Weights of a small mixture-of-experts language model, trained from scratch on English Wikipedia: 9 layers, width 224.
Below are experts of layer 6 (counted from 0) of a mixture-of-experts language model. Rows are named router (the router's row for the expert), gate (a neuron's input weights, with its number), up (a neuron's input weights, with its number) and show model dimensions 112-223. Each number is 500 + 40 x the weight over its row's rms, rounded and kept within 0 to 999. Numbers have three digits each.
Before each expert's rows: a language model's description of what the expert responds to. This comes from a sample of Wikipedia text that the model never trained on.

# expert 13
What it handles: Commas, prepositions and conjunctions linking clauses in narrative prose (where, when, after, because), plus verb-ending pieces like -ed, -ing, -ined.
router:500459535482542420516483495478461487437464529465446510499574519508530470471550463507521524482531547540526499435484445412542521466505545416527502486468543507544463506538430473538491433456531525477451467521494467509586535470481519532507490517453456517525507480583474494515418508448508525562539412472499482555505477493474415466489480502473
gate0:487504493489518467461492556497499484485503557523443448546543525505518490484509427497529523512474527467497464517499451518517541457497509536557501522501556451444475466451632506540501506446475532453486508527551540496503529512444573551541523551505474502572498541615534479462531492526501451491499511467498447489586529396464562490482488499548
up0:550442492513450501511477550501442539546539516539523499476525516478514495496521549519557532456480417520449521532510520551503556467500526451459571442574465506543473595423488518493523499547476483498474493438454527513476475525565528475490490502458473493493551508518477516540413445519476518531469474478532549522492396479480428408546487555504
gate1:538532533445536471425468427533467524442586500442546486563558441554490394505445502531410531528449438478544537453497489486500494561610583477540511484533528487515525569521495507517469520431480541552426453474448507534476534487535460500445480483527481520499485476540497447519559538549547441548510509451436465501478504533494483510513533451508
up1:448516469487521526463512478457443437497493472576444526549553495479518446491436484438479535528463485489498449503459508488556494508489507550598519505601488462451594509548493509532536591483473489509551403489484488504541563512496525482550533496417549522477515427490442440462521548553532514553528466509462568467501543553473520494452513401485
gate2:488485563517487549475459607485454481453432512452485426526572499509526468500509497477474491537516507463468556474430519543495470497498519508448473559456549426509464578429543496444547572526432497521485478571462537541478506550506448464467492510461479498491521476537452517456462471438534410547512502476492481459476506506485475497485499448447
up2:478517508456574482437511463526497507473519492475542489412553464513540504456486538416486514494599507554545487504445473491435493484498426533491502608509586526478430494548515444613508521563438488505483567503536539399453548520461551556544482527424470462560435455452513458468510530504538498501476566524506502491467517509486524426474486539440
gate3:489557498459461519490524509473523538505464539465507489549439430488545463454434480514520516544542431535479529450514508452476486480525501507449540493529527481506542426510449503430566508502478545532487469446485488482541562489462462503503480484540440479468468452482451501477488552516536494484498513509502488559492581515478495454462469472512
up3:470489567446540523525541441454439476551553471516438513513540487465483541571513504527494503461470555478539546533452489486497494520506540525519543488509470458499410474485503534561483511489495470504489593514583393446518520404507487480550484523514444469533479552623496441493568530466500499461527484428484551500544473581492498519529528484490

# expert 39
What it handles: Conjunctions and separators joining list items or table cells, such as and, or, commas, semicolons and pipes, as in Ward and Dilmore.
router:476482502503542469559415511464487545515478526507484523498483509513451535531446529489454527494563511552451479473470496430629458500505523484509589545515524512518537470529507517451462560494541497498529550499564550538581420530499492482501510472502501586480483466541524559485489494529493519534486560503535508525510411562511431485488529450500
gate0:500469511498469529441564501440482542541527520490408504479516495531475465465605485488556485443485510460472469556466502503581512516476476510566500466413476515510522566471557520492470489487427493545514467487483495585489498494458571476479519524492548542482588480485528553504406521477548437508463457496514447516482554436467514491479491448573
up0:510541489470527440469469475482509441491553534532579510457522553581514500503513488564513563461486432543458521517488463484423501582509524612621503482408478462508482456444447523543486518558537508506512441489503516496519505510434449510507522522473516601440524543519562561499512447518451486467475421539448517530504482517527546533511498428448
gate1:537550516461451503458497491455446492528549434547513462521467544426597553545479452584482576485550460515497476488529480534513478515466446535486442511541562503545552424408510547470556543523471468518553479488508523591558589554541500419534503498481474525464497499459526424544517504429487503472492546423494463445525516454585530551497510545496
up1:578454493448536520504466562550537449527488576558432566432559529463525556449557465564535503546463437522546457433516542477605514408537523491462552530542508506494529514536496518554531456534563443479474575499523558450492444495458577558456529489475537425497468524509489527532490512544481521498528514462527506523478437507507513447450571480484
gate2:477525478467496459450504496479484537482541477470449446494477455527494439501509592502533524557530513445521503460494529435442521517468453501428477506449476532560506438532457477554522566558548509451465506449457540482501478486582496514445447578543382511596462559493477534532497521454488488507487519471442506454519455437506501478453519488564
up2:437505486535521436502492542553446426516446517436482496514439424492498542566488490467543523505534547473445531556460526526474493464476481569440556529505552469515467504522578483464467491534446475537482585525436476446586478580426514509471517589493483516455496545507482466450503504548540457427490523504454542514528519491553487521442455485464
gate3:469524520501514512501462544479462472417497497553535439477527520506474477461468553452431497491550496465515478561459567506529462466510522516506508573539556522540522487438456493568512428510462545510512526443488564499450436533539511544544466442494403458452462517488491513552500429549500510521497453561397539457517499548476480460522502543522
up3:549496530492526502526493527432497496533593507435535568496417558538541505510455475469434471440502500502563544541579425522439598442555478447476529472437492441500458471526509490499471522580514525561430534514463450451491469517455479551489513517517505421456545459545463467522505420488473514452440443574430499562507539493557607594444442521484

# expert 42
What it handles: Pipe characters between table cells, mostly in sports results and stats tables, plus semicolons, colons, heading equals signs and some the.
router:499402496551476456484474510486504561545546472552566465507437500485506502504468491535465477558532530535498448475517427463599438429440517463517517526567499488549574505510468522463543591558507521485582474518578527504530477548476531490535498470526475454577436513526521538541537467531520556581487524513484468482529425538505499553478517510541
gate0:451455449430474490582381451474471468605511476557515510430483498476492517509504555530534485531465518471486488485509536505489496494418467484472516533493484526485585561495505529521483481487445526566573544502478509506478518508506476470589465502478518554586430461449517563436463510524495522526525438490440423485577485522435460531538489454448
up0:521480488447501421468550534532572500520492515451544505530547487500435537495441479516531487456491481496540503442541497430504481518525452523557566473520578532500502487513450546480472562479480546546432433527518571495471495508488549532489513469500449509460396545504503536484486509468547460480525470534568442484544471454538441445465571527524
gate1:506502551488518468509528463434502481490482462440485517474457569550448502479508450444434500504571478528498478571492498486563515393489559472478466513471567471547453500483552555560426476561445515494560557515445483555460496477491508547540468478493497509465463494507476490425452525460484527477572517416397513558500486471535454570522501513489
up1:452454424510523480490474511400433470558468467477462481511559456460545522473478448487476508530500516432464509428478511485487477517450449555483514499593608478535455557510517445462499467515456515536493486438507416431445516541478479501419486501561494516542428511577474498427556475511557481490485524519530499507537522492519485343550550515524
gate2:502490479478507429552458407527490501576477407499513451486551490537521451491492515536419483501526509454442512475504523420506526520493473506491489438507456543509482464513564484465500516489493481439463498525447498491497508484569461520470531516533598463512477470482504477474491498465516532564551530469419460444538561479485508522432483480471
up2:518524501460453515467544457453473439433497483504517491550459483497529536525500573482485511480484465559555496504497501506576465525479559469533556478466556468518477506481464472511377541530503554456446532551499463459490448500467530466544502445524505482479535495491427532524498579527467467493412499494522546503470487494482534504481439548467
gate3:540557472563568487516480541537526512501596479454509479524546527505514492494448546550483509482455468534521455503528438471490508504586527546488590513499472504493462487433571447548498494490561470508475480512488475465591519383488511496527530508457476544487461481488483416523487604544523554520526499532480475480504517500559549568528556515482
up3:545515475514538524489553484505494454539513429468489459526456485463473469479447516513491485469470467479540469464530486477493491526531491523505585498541498523525447463496525516444533486484467406466497529555469478487483455460511406542490539581518457451536577476510475472484588588564511478566533559460436462466490464499545485481501594457503